python train.py --n_layer=17 --d_model=96 --n_experts=64 --experts_per_token=2 --d_expert=64 --d_shared_expert=0 --activation="swiglu" --moe_layers=[5, 6, 7, 8, 9, 10, 11, 12, 13, 14, 15, 16] --n_empty_slots=8 --router_score="softmax" --normalize_top_k=false --routed_scale=1.0 --balance_loss=0.00201 --balance_bias=false --router_noise=0.1 --router_logit_norm=1.0 --router_bias=true --init_std_router=0.0265 --lr_router=0.00198 --vocab_size=8192 --norm="layernorm" --norm_eps=1e-05 --tie_embeddings="early" --optimizer="soap_variant" --lr=0.00677 --beta1=0.95 --beta2=0.95 --batch_tokens=131072 --seq_len=384 --train_tokens=407500000 --steps=3109 --dataset="wikipedia_en"
Below are experts of layer 8 (counted from 0) of a mixture-of-experts language model. Rows are named router (the router's row for the expert), down (a neuron's output weights, with its number) and show model dimensions 0-95. Each number is 50 + 15 x the weight over its row's rms, rounded and kept within 0 to 99.
Before each expert's rows: a language model's description of what the expert responds to. This comes from a sample of Wikipedia text that the model never trained on.

# expert 29
What it handles: Place and institution names. Place names and institution words, often after a comma, in, of or New, such as California, France, London, University, County, Texas.
router:24 57 44 56 26 45 54 52 31 58 78 37 63 70 65 54 18 35 49 32 29 86 54 52 59 57 24 38 74 48 42 68 75 58 54 58 54 85 39 49 67 53 39 36 60 63 39 33 53 36 35 56 66 67 54 56 73 40 59 58 33 65 58 45 83 47 74 54 40 55 43 47 58 52 55 49 36 36 40 54 62 51 21 72 26 62 27 37 36 39 50 39 25 49 58 72
down0:62 58 54 23 52 66 58 33 35 51 26 44 34 54 62 59 52 43 30 36 50 45 46 53 54 54 16 65 53 44 51 52 20 56 44 71 72 38 81 41 52 53 53 37 51 37 45 46 48 32 57 49 80 48 38 41 34 56 67 54 85 71 38 19 51 42 31 68 29 50 49 44 61 58 31 62 33 56 55 17 45 47 61 74 39 60 48 16 74 85 43 61 55 56 48 26

# expert 24
What it handles: Word-initial stems. Word-start pieces in running prose, often Latin-root stems like mer, circ, conf, con, plus place names like Mississippi, Ohio, York.
router:48 40 40 38 39 35 52 35 64 59 86 59 73 51 46 26 78 66 43 68 80 87 35 46 60 36 51 39 65 38 75 23 51 65 65 50 53 62 57 55 40 63 53 31 50 71 39 42 26 40 31 48 76 33 55 53 27 62 62 35 49 33 33 49 41 72 48 66 33 45 51 40 42 22 45 45 32 37 56 62 40 39 35 68 27 45 64 30 74 56 32 58 43 65 40 65
down0:38 45 44 32 29 38 55 64 62 30 32 32 77 68 10 27 67 45 43 82 51 63 56 39 53 54 63 52 38 27 50 60 34 50 42 58 19 59 38 56 42 64 58 35 41 54 28 67 61 47 42 54 76 33 77 64 46 32 62 40 31 36 51 24 36 50 52 35 57 57 51 56 52 54 62 41 40 49 42 74 45 45 60 36 47 54 38 67 99 37 75 47 55 66 29 54

# expert 19
What it handles: List separators and compass words. Commas, colons, semicolons and "and" separating list items or following infobox labels, plus compass words like South, North, East.
router:41 77 65 47 56 06 31 57 23 54 44 31 50 72 71 49 72 44 65 28 40 31 48 53 43 59 42 30 34 21 27 62 36 47 67 59 26 65 38 43 67 39 56 59 59 82 67 48 36 50 60 46 48 36 48 56 61 47 51 71 41 46 72 46 67 58 42 41 59 54 78 66 61 44 61 70 22 41 28 44 50 53 44 43 75 46 46 65 56 36 56 24 50 58 21 35
down0:54 37 62 23 64 33 03 64 70 43 63 46 47 75 15 61 62 54 54 28 39 34 48 43 70 59 52 55 38 58 20 53 40 44 53 52 51 52 62 40 57 36 64 70 39 55 66 47 59 52 68 41 50 39 52 64 44 39 47 47 73 50 47 55 34 48 47 40 83 53 71 78 27 60 70 54 50 49 11 55 21 50 46 59 61 26 53 63 61 26 57 64 32 51 74 36

# expert 20
What it handles: Proper-name openings. First words or pieces of multiword proper names, such as New York, Los Angeles, John, Saint, Old, and taxon names in species lists.
router:47 56 61 33 70 30 23 57 36 59 51 31 64 74 39 16 55 28 35 36 84 71 26 22 30 70 64 50 73 67 25 68 42 61 36 53 56 51 37 62 71 69 73 48 73 58 52 55 50 49 57 43 28 68 39 71 36 36 78 64 67 47 72 56 45 64 39 22 60 61 42 55 53 51 62 50 63 60 48 47 66 42 52 49 45 63 69 46 64 31 48 40 42 66 55 52
down0:66 65 32 31 66 41 20 47 58 33 47 58 74 69 66 18 46 45 55 51 67 52 32 37 16 64 64 20 82 58 75 56 61 43 64 80 40 35 61 56 17 65 45 55 75 50 49 55 50 48 65 75 67 54 53 45 67 73 43 56 65 69 36 59 52 55 38 44 35 52 51 55 44 45 75 52 34 60 25 59 55 51 46 43 50 44 47 41 24 80 63 47 29 41 53 42

# expert 6
What it handles: Section headings, possessives. Opening == or === of section headings after blank lines, plus possessives and verb stems in prose, e.g. his, its, describ, devot.
router:32 40 55 65 70 43 58 43 80 34 71 70 17 50 14 53 44 46 32 50 63 45 49 46 49 49 81 32 57 46 54 36 75 24 61 48 53 26 41 40 57 41 33 42 42 20 30 40 75 56 43 51 53 33 48 56 32 36 72 27 52 36 46 45 42 46 38 38 74 60 65 34 55 56 65 35 64 41 64 31 64 64 66 70 73 47 74 64 63 64 43 41 42 36 73 29
down0:53 13 43 48 34 45 51 49 60 47 71 46 46 64 37 44 21 48 60 46 25 43 29 44 40 77 68 64 66 76 47 66 64 71 24 44 26 45 56 49 53 45 50 68 73 51 33 57 50 27 43 59 43 47 34 60 47 62 77 25 44 36 42 75 42 86 47 74 34 43 44 30 34 51 19 29 52 36 56 46 53 74 56 46 64 45 27 68 39 62 51 63 24 47 61 44

# expert 58
What it handles: Naming and status verbs. Words in naming, role and location phrases like known as, named as, was elected, became, is located, established.
router:61 30 60 21 67 43 68 54 46 53 55 47 80 54 48 65 44 70 32 39 29 55 56 45 45 37 48 64 46 37 68 59 21 65 20 28 45 58 67 46 43 48 51 37 30 64 40 50 48 31 46 59 59 50 45 21 53 63 32 85 52 64 30 35 63 59 77 40 62 46 85 56 51 53 43 66 65 60 45 35 24 26 57 23 68 32 55 54 52 52 78 41 69 41 23 52
down0:34 64 69 51 48 51 36 59 62 39 56 56 33 40 41 43 61 55 87 49 58 53 23 56 69 34 66 76 53 66 24 68 34 42 66 50 57 62 40 41 42 34 15 68 46 62 56 44 56 53 52 46 04 32 43 80 43 60 41 52 53 56 37 39 43 33 75 40 45 48 65 55 33 71 42 70 55 51 35 36 33 69 57 78 26 54 36 52 19 38 43 50 78 56 43 39

# expert 57
What it handles: Table cell pipes. Pipe and semicolon separators after names or text entries in tables of results, elections, awards and rosters, such as Republican | Scott Lassiter |.
router:31 50 44 60 72 62 23 29 50 40 65 46 45 47 46 61 56 49 51 30 69 33 52 67 37 37 61 22 43 78 55 63 66 52 42 34 26 56 40 54 55 49 73 23 52 68 86 55 46 46 47 38 52 28 17 68 64 54 73 14 50 18 63 53 72 39 63 66 40 34 60 55 44 51 46 40 56 74 71 46 45 64 43 35 75 57 56 48 35 32 31 43 25 49 40 55
down0:45 49 43 41 51 65 35 46 36 23 35 45 56 63 56 20 53 47 52 60 47 43 43 53 41 73 58 56 73 31 42 78 17 31 20 56 26 99 38 70 58 67 39 68 26 68 72 51 56 55 48 29 36 39 49 47 49 59 73 76 68 67 61 62 43 45 44 79 48 53 57 44 53 53 57 78 36 57 46 38 46 33 65 51 69 32 54 42 43 61 32 55 48 50 46 52

# expert 12
What it handles: Opening brackets. Opening parentheses, quotes, brackets and math braces after a name or title, starting glosses, dates or translations, e.g. (until, (1965, ^{.
router:32 39 62 47 67 57 29 77 57 36 62 68 23 66 28 53 64 68 45 36 47 26 46 54 59 69 65 61 30 60 66 61 65 18 31 63 35 79 62 65 54 79 50 52 52 43 48 74 43 33 29 41 59 45 41 28 35 63 51 71 68 50 53 22 29 59 51 73 49 40 53 43 51 52 78 47 34 68 64 58 37 43 55 65 37 55 16 65 52 55 52 61 40 76 57 63
down0:36 73 40 58 48 46 73 51 63 53 74 44 51 55 63 42 72 51 44 62 55 63 32 27 44 31 45 65 51 68 52 35 35 33 35 50 37 63 46 69 41 68 60 38 60 55 47 37 40 30 56 63 56 23 47 49 37 43 78 60 57 58 30 70 63 34 08 51 67 56 23 42 51 52 39 59 32 66 41 92 32 55 42 89 62 49 43 70 84 31 45 37 55 41 41 50

# expert 45
What it handles: Time-clause openers. Temporal prepositions and clause openers starting sentences or phrases, such as until, After, Before, since, In, However, plus months like December.
router:41 27 33 44 32 62 64 38 54 79 46 41 49 61 28 29 55 46 49 51 42 47 74 31 49 40 62 19 86 64 71 53 65 59 46 59 36 47 62 60 49 44 65 71 57 50 84 36 64 66 34 55 31 34 54 15 64 47 33 48 61 61 67 60 36 74 68 35 47 56 59 32 71 56 28 26 52 44 70 48 61 42 68 59 59 54 42 36 35 69 34 68 57 54 24 37
down0:45 37 43 47 44 76 65 43 57 48 44 13 44 79 42 45 65 65 36 54 45 51 48 52 47 53 79 56 38 52 26 63 27 09 43 23 34 46 32 62 42 82 30 61 46 53 43 41 38 63 69 45 40 54 40 34 58 78 57 61 61 47 38 25 38 21 70 40 51 79 57 43 34 36 54 54 45 40 22 47 65 45 41 55 52 58 49 45 70 35 44 83 61 68 52 31

# expert 39
What it handles: Numeric table separators. Pipes, spaces, slashes and dashes between numbers inside sports statistics and chart tables, as in 17 | 6 | 7 or 21–10.
router:37 43 60 25 55 61 35 56 68 75 68 60 43 53 50 36 40 52 30 60 35 56 54 37 29 53 72 66 33 79 37 38 67 53 40 79 65 28 31 52 70 22 55 39 45 78 62 70 73 54 47 57 53 63 32 52 65 65 56 27 46 16 46 68 50 43 34 37 51 29 40 58 50 42 41 60 51 44 73 65 62 14 57 19 54 53 64 45 71 51 36 55 56 48 72 67
down0:62 59 51 51 45 58 48 38 46 51 31 37 36 52 39 17 36 60 92 62 60 78 48 42 50 42 57 68 55 50 46 51 46 59 42 53 74 76 37 37 31 36 49 54 51 39 44 41 57 42 48 88 61 47 49 71 50 36 66 63 71 68 61 45 06 52 50 25 24 24 53 55 43 49 48 56 57 63 38 63 67 33 51 40 19 51 42 27 64 15 63 28 58 49 67 54

# expert 7
What it handles: Name-ending word pieces. Final pieces of foreign names and words, like Slavic, Italian and Latin endings such as -ović, -enko, -ella, -ensis, -ia.
router:70 23 56 75 29 58 51 56 76 37 48 28 73 29 71 63 38 80 45 40 68 54 59 63 45 39 44 61 75 63 25 60 53 38 32 47 30 41 64 34 48 50 30 52 47 44 70 48 48 69 63 42 73 53 17 36 63 54 58 35 66 39 66 34 71 43 65 38 55 46 32 45 45 84 47 47 72 47 22 36 62 35 57 34 71 41 52 40 46 45 49 39 55 76 64 69
down0:60 43 37 65 51 48 56 50 41 54 19 37 71 42 68 48 61 43 43 43 75 66 49 45 58 38 46 77 63 57 44 50 41 45 26 73 36 55 76 76 60 70 69 30 52 40 56 55 38 59 38 19 56 49 65 48 76 59 52 24 64 54 48 70 40 63 37 70 86 29 28 45 63 77 61 45 58 69 22 69 36 52 57 49 36 42 32 39 56 42 16 47 42 45 26 48

# expert 9
What it handles: Prepositions after nouns. Prepositions linking a noun or verb to its object, mostly of, for, in, to, with, by, as in goal of, focus for.
router:61 50 45 47 35 38 51 28 74 49 44 34 34 11 29 43 63 36 53 55 39 45 49 35 57 46 76 63 26 59 36 66 28 51 62 40 46 47 57 52 45 34 33 44 49 52 67 20 47 35 24 41 44 19 52 77 65 35 30 75 28 60 47 77 39 30 50 73 70 55 78 54 57 58 65 57 44 70 37 49 66 61 60 53 70 40 52 24 38 56 21 60 39 57 62 34
down0:35 56 28 28 69 42 63 48 45 51 71 60 35 28 34 17 37 64 55 58 58 30 55 27 47 54 50 36 35 72 55 54 30 50 68 41 66 53 42 60 58 51 41 39 50 58 59 31 36 75 39 44 42 43 59 27 26 31 61 45 61 54 62 48 49 62 97 13 62 43 30 67 76 44 50 72 53 47 23 31 54 69 41 53 50 49 65 37 49 57 79 52 59 79 44 66

# expert 1
What it handles: Name-initial syllables. First capitalized syllable piece of foreign personal or place names, especially Korean and other Asian names, such as Ja, Ha, Da.
router:80 72 65 47 18 73 51 59 55 45 37 42 57 48 51 68 32 71 59 33 73 48 31 68 53 70 38 63 47 36 49 26 34 46 46 48 41 43 51 25 30 33 33 42 32 76 77 64 48 59 38 51 58 42 81 49 32 48 43 61 43 25 43 36 59 52 74 53 63 55 27 62 50 74 46 55 29 52 34 21 37 62 46 29 54 52 36 44 50 48 40 58 25 14 42 37
down0:51 51 52 58 31 36 57 45 19 35 50 63 37 26 64 38 63 52 61 75 56 24 49 46 45 28 29 28 67 32 41 63 79 47 65 12 57 51 54 54 38 37 48 56 74 55 31 28 60 31 51 74 17 54 83 30 53 69 45 51 60 44 26 53 50 41 32 40 14 66 61 43 55 28 51 47 57 50 32 57 66 71 54 66 48 57 55 51 25 48 51 60 56 48 64 61

# expert 26
What it handles: Prepositions after verbs. Prepositions directly after a verb or noun and before a noun phrase, such as to, with, for, over, near, without.
router:67 36 61 36 26 47 43 52 60 66 66 23 36 33 42 38 63 27 40 55 65 60 55 57 56 44 79 63 37 46 54 54 43 37 44 47 43 69 65 30 43 26 42 63 82 63 61 37 71 30 30 12 52 30 58 48 65 49 47 64 36 45 32 73 66 33 31 77 29 39 50 26 50 41 20 63 62 43 59 36 43 50 64 49 33 23 51 60 44 77 54 44 59 57 28 45
down0:21 57 50 58 38 47 36 70 44 63 37 52 57 32 71 32 69 80 48 66 56 44 49 46 32 44 50 65 65 40 49 50 40 22 30 29 45 82 61 42 41 50 20 30 43 79 41 43 40 49 40 56 39 58 37 57 26 45 52 38 41 18 31 39 37 37 45 66 66 58 56 58 40 49 32 83 74 52 48 48 49 66 58 17 22 23 48 58 53 34 52 31 31 51 67 63

# expert 10
What it handles: Mid-word fragments. Word-internal pieces right after a first syllable, in technical terms and names, e.g. car-bur-etted, Me-chan-ism, Dem-ocrat, en-em-ies.
router:54 81 47 45 61 57 54 48 74 40 36 66 53 32 46 26 75 45 35 69 75 43 64 76 48 29 39 37 41 50 49 37 42 46 45 63 86 49 80 40 58 44 48 50 64 34 57 41 49 59 43 38 44 62 52 60 64 17 45 19 48 29 47 56 77 68 46 24 36 27 54 76 54 65 69 48 46 46 29 65 50 80 37 49 46 37 34 55 48 35 44 48 63 34 73 22
down0:64 54 47 60 46 68 45 52 58 74 69 56 52 52 44 29 82 38 48 35 49 36 64 37 57 28 59 34 48 26 75 41 67 65 45 72 45 49 50 22 63 44 34 43 45 51 60 66 41 64 61 24 45 43 90 85 67 53 70 34 49 40 59 37 33 57 69 61 56 61 48 49 45 64 52 57 34 56 54 90 66 72 25 31 27 73 53 44 44 58 57 57 71 43 46 27

# expert 53
What it handles: Location prepositions. Prepositions in, of, at, near, across that link a place, organisation or office to a name, as in "school in Louisville", "governor of Tenedos".
router:42 75 69 77 39 49 42 33 51 35 25 42 25 30 77 44 67 30 51 48 38 56 49 43 38 50 75 66 54 36 41 36 30 23 59 28 45 33 27 53 52 46 29 68 61 79 68 47 28 50 43 43 54 56 47 54 84 36 46 78 37 70 39 78 64 40 42 68 54 47 49 32 58 39 49 65 38 63 61 74 62 64 39 41 72 36 41 33 56 32 29 54 65 54 49 39
down0:60 35 53 30 46 56 65 44 50 60 48 46 41 38 47 37 44 50 66 57 69 58 38 26 59 72 24 40 10 57 44 57 56 50 74 77 44 37 42 42 64 77 76 03 51 39 52 49 44 31 22 59 74 75 32 67 56 48 33 34 43 51 64 60 64 69 30 48 62 30 52 48 56 46 53 34 45 33 45 48 41 63 45 64 55 58 57 19 77 41 76 57 56 68 55 58

# expert 30
What it handles: Non-Latin script bytes. Byte pieces of Japanese, Chinese, Thai, Cyrillic and Arabic-script text, often in parentheses after romanized names, e.g. (西福, ชุมเห็ด.
router:22 47 49 66 57 45 70 52 24 32 27 66 43 63 17 25 59 54 83 87 62 37 36 69 47 57 68 62 23 52 58 47 55 35 31 47 62 50 48 44 54 67 39 53 48 54 44 56 65 82 58 72 54 67 51 34 63 32 73 39 51 42 48 41 33 57 48 52 63 49 20 45 49 32 46 46 46 39 80 79 46 65 51 62 31 25 35 34 57 65 38 45 60 54 63 30
down0:77 52 25 68 44 70 47 58 62 41 58 43 44 62 67 31 49 41 50 21 42 65 69 28 44 34 54 59 22 37 23 31 37 47 10 39 29 49 54 59 41 50 56 63 57 46 47 39 44 42 21 44 66 63 51 58 43 42 13 36 60 68 77 55 51 42 67 48 48 57 50 38 41 48 61 45 70 63 51 65 36 69 58 06 49 64 68 84 68 58 59 55 43 54 57 40

# expert 44
What it handles: Foreign word interiors. Middle consonant pieces inside foreign and non-English words and names, such as qu, ch, sh, zh, ñ, Kh, as in Pasqual.
router:46 68 69 79 35 48 46 35 51 47 18 48 58 60 33 64 44 43 54 52 74 41 49 63 27 40 52 26 53 42 64 41 45 67 51 71 56 31 56 37 35 33 52 80 58 73 59 56 43 46 79 29 89 33 58 64 31 44 41 48 47 42 24 35 46 53 65 41 60 40 38 79 67 33 52 15 29 39 42 46 41 32 54 60 77 42 70 49 68 41 43 41 44 35 66 71
down0:48 70 78 74 58 65 77 44 65 55 27 38 48 42 55 72 36 70 19 22 31 38 48 34 46 57 58 65 51 62 50 61 26 47 56 52 40 14 36 11 76 55 45 50 60 23 51 60 75 50 40 49 85 56 55 51 55 29 56 52 61 50 64 51 14 42 59 40 39 57 54 51 67 48 46 61 44 23 40 26 27 52 48 54 59 48 53 67 55 56 44 71 55 50 50 34

# expert 16
What it handles: Infobox field names. Field names before a colon in infobox lists such as Company type, Coordinates, Melting point; also regnal numerals (Catherine II) and was/is.
router:65 44 60 60 68 61 44 71 38 41 67 30 65 59 30 56 33 43 52 51 36 70 74 55 70 59 47 18 70 39 56 63 62 62 35 39 73 33 65 64 60 38 42 30 53 55 51 48 41 74 19 61 61 51 27 28 70 58 41 61 53 22 46 49 48 26 31 63 26 36 57 21 43 48 32 46 34 40 57 35 58 31 70 42 69 77 58 35 51 50 51 79 47 35 71 62
down0:33 40 41 44 41 42 47 56 37 35 50 41 34 78 51 42 44 54 63 67 60 55 56 96 46 31 43 43 24 51 40 48 61 52 75 46 59 68 24 39 50 40 51 78 40 38 56 57 66 42 72 57 44 57 35 30 41 74 41 58 59 35 50 36 59 51 24 60 56 57 46 55 64 94 32 38 48 70 18 24 65 56 56 27 51 45 60 37 63 37 58 85 35 29 39 37

# expert 18
What it handles: Table cell separators. Pipes and semicolons between cells in sports standings, election results and chart tables, usually after numbers, e.g. 38 | 1.13, 8; Advance.
router:26 33 65 52 32 54 43 78 65 70 60 70 72 55 49 36 52 41 62 18 75 56 58 60 40 48 58 67 54 63 25 61 50 68 62 52 44 54 54 39 65 18 72 50 70 70 50 41 52 44 54 37 40 38 33 53 50 46 46 12 29 26 51 49 47 34 38 21 28 38 37 52 36 46 43 15 51 50 84 40 59 38 64 23 46 55 69 70 58 58 41 57 49 52 64 72
down0:59 35 52 49 40 47 41 36 54 43 61 42 65 71 25 56 32 64 52 31 77 55 58 54 66 47 54 61 38 56 61 55 22 36 60 65 36 61 64 62 57 48 51 47 60 60 57 66 27 38 36 41 26 79 36 71 15 52 78 18 76 16 55 42 43 63 69 67 60 65 36 36 45 52 78 22 52 65 42 36 53 48 48 31 48 85 52 59 47 36 48 70 52 60 59 34

# expert 51
What it handles: Mid-word consonant fragments. Short consonant pieces inside longer words, often scientific or Latinate, such as absor-p-tion, infar-c-tion, accom-mod-ate, Sim-pl-ified.
router:34 63 46 66 40 34 50 30 29 59 41 46 42 33 31 44 61 46 39 52 47 38 25 92 26 34 38 69 41 69 49 30 41 59 31 39 22 35 64 45 41 62 56 64 22 50 46 69 46 30 61 38 63 55 57 64 61 59 33 37 52 53 47 44 29 58 31 44 23 42 73 47 46 51 41 67 59 49 36 48 38 50 67 55 44 72 51 58 84 81 76 62 81 64 59 31
down0:48 34 58 48 47 65 37 67 80 47 42 55 05 59 44 36 64 53 46 77 63 53 55 25 45 63 43 37 57 41 69 43 81 47 53 66 64 62 32 74 41 50 62 32 53 55 60 62 55 58 53 27 45 71 60 39 52 85 49 48 39 42 37 65 41 57 23 44 35 39 48 61 62 41 57 80 20 69 75 19 48 36 31 46 64 28 33 54 74 47 58 46 41 34 38 57

# expert 43
What it handles: Word-initial stems. First piece of common lowercase words after function words, often followed by -ing or -ed, such as surviv, dis, app, collect.
router:65 59 31 20 46 73 31 65 68 33 88 49 38 60 41 75 46 80 46 37 57 61 44 38 45 31 24 32 29 55 40 73 59 51 62 68 36 41 70 14 55 44 69 52 48 35 55 42 49 37 47 42 70 53 77 62 47 60 33 58 76 56 31 31 75 64 21 36 59 45 42 41 45 44 67 51 41 48 44 60 55 60 53 65 69 37 47 60 54 60 81 39 64 54 57 56
down0:41 46 74 44 39 38 37 68 67 42 63 53 57 19 58 40 69 41 41 28 71 62 41 34 35 57 30 53 45 50 35 49 45 58 62 72 63 52 57 44 61 49 57 25 78 80 52 64 36 52 39 30 45 51 27 53 60 34 59 76 35 76 52 13 17 45 62 46 19 68 29 64 43 56 44 51 53 53 32 67 42 21 48 48 49 36 46 42 48 64 62 65 19 61 32 43

# expert 61
What it handles: Roles, titles and awards. Nouns for positions, professions and honours in biographies and sports, such as member, coach, director, Minister, Award, medal.
router:79 61 27 26 46 31 59 61 23 65 36 69 26 64 68 49 62 39 46 43 31 70 31 61 62 44 34 61 18 68 81 80 60 51 42 58 65 44 39 68 48 83 34 60 46 54 50 27 40 46 36 72 39 52 62 61 65 56 36 35 23 41 55 29 59 35 62 28 50 50 40 35 57 50 66 61 54 43 59 62 55 39 54 42 49 74 77 60 43 31 42 31 36 59 60 63
down0:60 75 63 37 50 34 63 58 34 37 56 68 22 35 31 75 50 72 52 62 51 54 36 76 55 48 30 32 43 54 77 50 78 53 58 49 85 66 68 67 49 58 40 36 48 63 29 32 40 35 37 82 59 47 54 36 38 71 41 55 78 73 46 19 34 20 54 43 59 32 46 38 57 35 52 39 63 56 37 48 65 51 43 34 31 42 50 59 46 60 44 22 45 40 64 35

# expert 3
What it handles: Pronoun subjects, auxiliaries. Subject pronouns and relatives opening a clause in biographies, such as he, It, who, plus auxiliaries had, has, have.
router:45 56 34 29 22 44 56 66 35 61 27 26 60 61 34 58 28 56 62 38 44 63 71 64 64 51 43 55 61 44 60 21 60 58 49 77 44 31 72 36 60 45 54 52 49 25 56 35 52 43 43 57 64 26 63 62 34 65 54 42 80 47 54 59 49 34 29 63 56 61 68 53 55 58 24 46 50 83 30 34 51 14 64 61 33 37 51 74 49 68 43 70 60 52 80 74
down0:54 44 56 54 40 62 42 74 32 28 55 55 37 48 46 56 13 41 69 59 59 43 26 31 62 24 25 56 65 34 35 39 45 57 40 21 53 65 64 54 67 26 48 41 30 43 34 38 45 37 43 19 67 53 32 72 41 61 41 61 40 25 26 49 45 50 31 63 55 42 73 69 45 62 48 39 44 43 47 30 27 43 53 53 20 44 32 61 41 50 52 80 79 40 75 57

# expert 11
What it handles: Singular common nouns. Singular abstract or concrete nouns right after the, a or this, such as version, game, documentary, gene, concentration, map.
router:65 35 36 23 30 45 33 54 56 42 74 56 58 59 76 80 32 51 56 34 49 68 32 58 58 17 32 38 62 74 48 57 58 41 43 68 71 43 68 63 50 74 62 46 64 33 45 46 41 37 61 56 64 50 65 45 51 38 25 62 51 44 29 32 48 31 31 63 72 53 35 39 38 29 66 75 51 79 57 43 58 67 46 60 37 87 67 58 60 39 60 63 69 45 70 69
down0:53 44 49 46 69 39 68 57 64 27 44 57 36 24 25 51 43 58 58 57 41 28 75 47 77 37 67 65 31 50 61 54 56 71 55 46 57 51 20 54 54 50 44 48 76 63 67 66 66 35 69 64 39 28 58 40 57 45 32 14 35 43 57 52 66 36 71 40 32 46 38 29 66 56 78 30 63 46 67 53 45 63 47 55 61 34 33 68 26 52 16 12 55 43 47 40

# expert 55
What it handles: Inner pieces and diacritics. Middle syllables of South Asian and other foreign names and accented letters like ü, ö, ā, plus digits inside long numbers.
router:48 47 66 54 37 39 52 43 48 73 23 43 55 53 33 43 45 41 41 78 65 41 72 55 31 22 56 74 57 56 37 21 64 58 70 06 45 43 71 53 38 69 57 31 57 68 37 77 40 40 61 64 52 66 51 34 36 53 44 44 70 29 56 52 37 74 75 61 37 53 42 17 66 63 31 56 75 55 40 71 36 68 70 51 49 47 26 53 33 63 50 38 52 53 43 43
down0:79 39 32 74 28 37 40 30 35 48 46 47 60 65 53 48 64 52 36 22 28 74 51 53 49 61 77 48 37 41 63 53 40 46 32 36 34 58 69 35 45 51 78 69 23 64 61 49 45 47 11 59 63 70 74 59 57 41 58 45 53 57 50 28 63 35 47 44 62 39 52 59 60 37 56 27 47 72 96 78 42 30 52 62 43 59 50 50 43 37 43 46 70 29 60 54

# expert 41
What it handles: Place and kinship nouns. Nouns of location, side or family relation after the, such as area, side, front, floor, son, father; also line breaks in lists.
router:66 29 36 58 42 47 44 47 52 78 47 52 39 66 62 58 30 52 31 26 53 41 22 72 52 42 22 42 47 45 64 64 55 36 46 67 69 78 58 54 58 65 81 40 50 54 63 38 63 61 33 23 39 61 56 26 42 73 55 65 56 51 46 48 53 51 27 55 12 48 27 25 84 48 46 59 54 71 54 43 64 56 48 59 34 83 52 54 33 46 65 47 77 68 61 64
down0:53 46 44 42 30 38 27 40 71 63 51 55 53 32 60 70 22 42 25 65 40 76 56 47 77 61 40 40 43 50 56 39 48 58 67 45 62 75 48 46 47 75 65 29 40 44 55 72 08 61 83 33 60 64 33 67 62 51 41 42 52 28 66 46 43 43 50 56 49 47 93 58 56 51 48 73 76 44 50 43 38 53 66 72 36 47 41 56 54 38 65 26 47 48 83 60

# expert 48
What it handles: Digits and demographics. Digits in years, scores and statistics, plus census wording like households, median age, living alone, percent, and climate tables.
router:26 65 55 34 82 56 65 46 23 37 48 53 24 59 47 34 40 40 45 72 21 36 81 62 76 24 39 62 58 70 47 50 67 42 40 54 39 47 53 42 37 33 52 49 45 66 62 62 46 29 66 44 37 45 51 38 43 60 64 46 45 67 48 56 31 46 30 76 38 74 24 53 41 53 33 27 47 50 82 73 32 50 42 59 58 44 33 49 36 35 32 84 66 44 59 71
down0:71 25 31 48 46 57 50 18 50 31 64 56 51 42 64 82 65 28 44 54 37 34 26 26 54 66 55 52 28 46 29 55 78 53 65 35 42 68 61 71 43 62 62 57 47 52 67 50 53 37 57 51 39 28 25 38 75 87 79 56 45 19 48 51 37 74 61 55 50 47 31 41 63 34 63 26 40 47 43 55 52 40 46 52 35 41 58 69 37 64 41 44 28 53 77 49

# expert 4
What it handles: Coordinating conjunctions. Conjunctions joining list items or clauses, mostly and, also or, but, while, ampersands and some commas, e.g. singer and presenter.
router:42 57 65 47 21 41 53 49 36 39 48 53 66 71 51 58 54 55 68 38 40 29 63 33 60 62 48 45 47 32 33 46 50 37 59 64 43 66 48 26 72 35 63 85 56 39 61 26 42 76 35 46 42 53 45 73 57 40 17 28 69 56 53 52 63 54 43 44 64 49 74 61 83 70 42 76 60 39 44 34 13 76 50 59 77 31 45 51 47 44 52 19 66 60 59 63
down0:57 59 76 52 36 69 48 55 45 58 49 37 79 61 55 54 48 29 25 70 80 40 47 43 35 37 27 55 63 31 29 39 30 34 41 69 57 48 25 48 52 70 68 49 25 53 38 58 55 23 60 79 71 76 41 37 61 71 68 65 55 46 63 37 49 64 49 69 22 66 68 40 42 40 47 61 51 53 54 61 46 32 33 48 41 46 50 31 59 16 86 36 46 49 57 37

# expert 15
What it handles: Nouns and particles before of. Nouns and particles after an article or verb, often followed by of or to, such as out of, rest of, part, back.
router:70 46 48 24 34 68 37 49 55 58 52 57 28 69 61 42 42 52 58 70 40 45 31 58 63 43 28 41 31 41 70 78 53 73 66 49 75 58 48 69 68 39 75 39 32 41 71 71 52 32 44 63 51 23 56 41 64 89 50 36 39 29 27 45 43 32 51 53 46 53 53 35 79 37 59 61 58 49 29 26 63 38 49 42 78 63 58 55 33 61 45 67 25 59 28 43
down0:24 38 66 49 27 19 25 49 30 36 43 58 71 66 47 63 42 60 63 52 74 70 55 63 28 38 42 32 47 78 52 71 53 45 26 18 24 59 64 59 66 41 79 24 33 60 42 76 38 61 51 53 58 54 51 38 49 37 46 57 26 43 45 51 47 44 39 55 50 21 85 30 56 35 61 65 50 49 40 42 69 51 63 40 45 61 27 62 47 46 53 48 33 75 60 56

# expert 34
What it handles: Infobox line starts. Field labels and line breaks starting infobox lines after a dash, e.g. Original language, Occupation, Pages, Tracks, Personal.
router:77 59 60 44 77 42 75 34 43 65 49 54 80 80 12 43 24 44 61 44 16 68 44 62 57 50 37 19 51 33 55 46 66 54 54 28 31 63 73 64 44 60 57 59 34 45 42 44 48 55 56 57 23 45 30 72 75 59 55 63 57 30 39 60 45 43 42 59 49 55 38 37 33 50 50 35 40 17 73 51 64 53 55 56 53 55 45 48 35 52 86 48 41 54 55 24
down0:45 47 72 47 12 39 74 44 42 43 58 47 41 50 66 65 47 46 65 44 34 78 57 59 84 44 29 38 53 35 47 55 74 59 92 40 51 40 47 67 52 84 66 59 67 14 56 69 40 53 47 45 48 56 57 61 44 69 39 31 54 51 61 52 52 33 57 37 05 60 28 41 70 35 54 47 52 51 77 64 64 51 60 41 36 34 32 54 68 53 56 55 52 63 38 65

# expert 49
What it handles: Punctuation after names. Commas, semicolons, colons, dashes, slashes and open brackets after names and venues in tables, references and match reports.
router:21 27 56 20 63 73 41 70 63 39 63 47 34 54 64 37 60 51 41 44 34 53 45 48 44 71 65 54 63 55 60 65 63 75 20 20 36 58 58 65 66 61 61 60 75 59 68 51 27 47 39 39 53 55 40 26 31 50 62 44 33 33 72 21 55 33 41 38 34 77 46 66 50 60 45 55 53 56 55 78 54 57 43 55 89 62 30 69 52 47 21 43 45 40 50 35
down0:82 67 56 72 78 60 26 33 33 49 74 80 55 58 65 73 23 49 53 37 47 42 22 80 64 52 37 33 49 48 66 57 49 40 72 65 57 45 41 45 53 46 51 70 40 42 50 52 34 74 52 56 51 45 44 43 62 48 32 44 52 54 55 37 60 70 67 65 21 66 10 24 60 42 42 69 59 23 49 23 54 50 47 26 66 55 36 42 62 51 60 51 33 54 41 63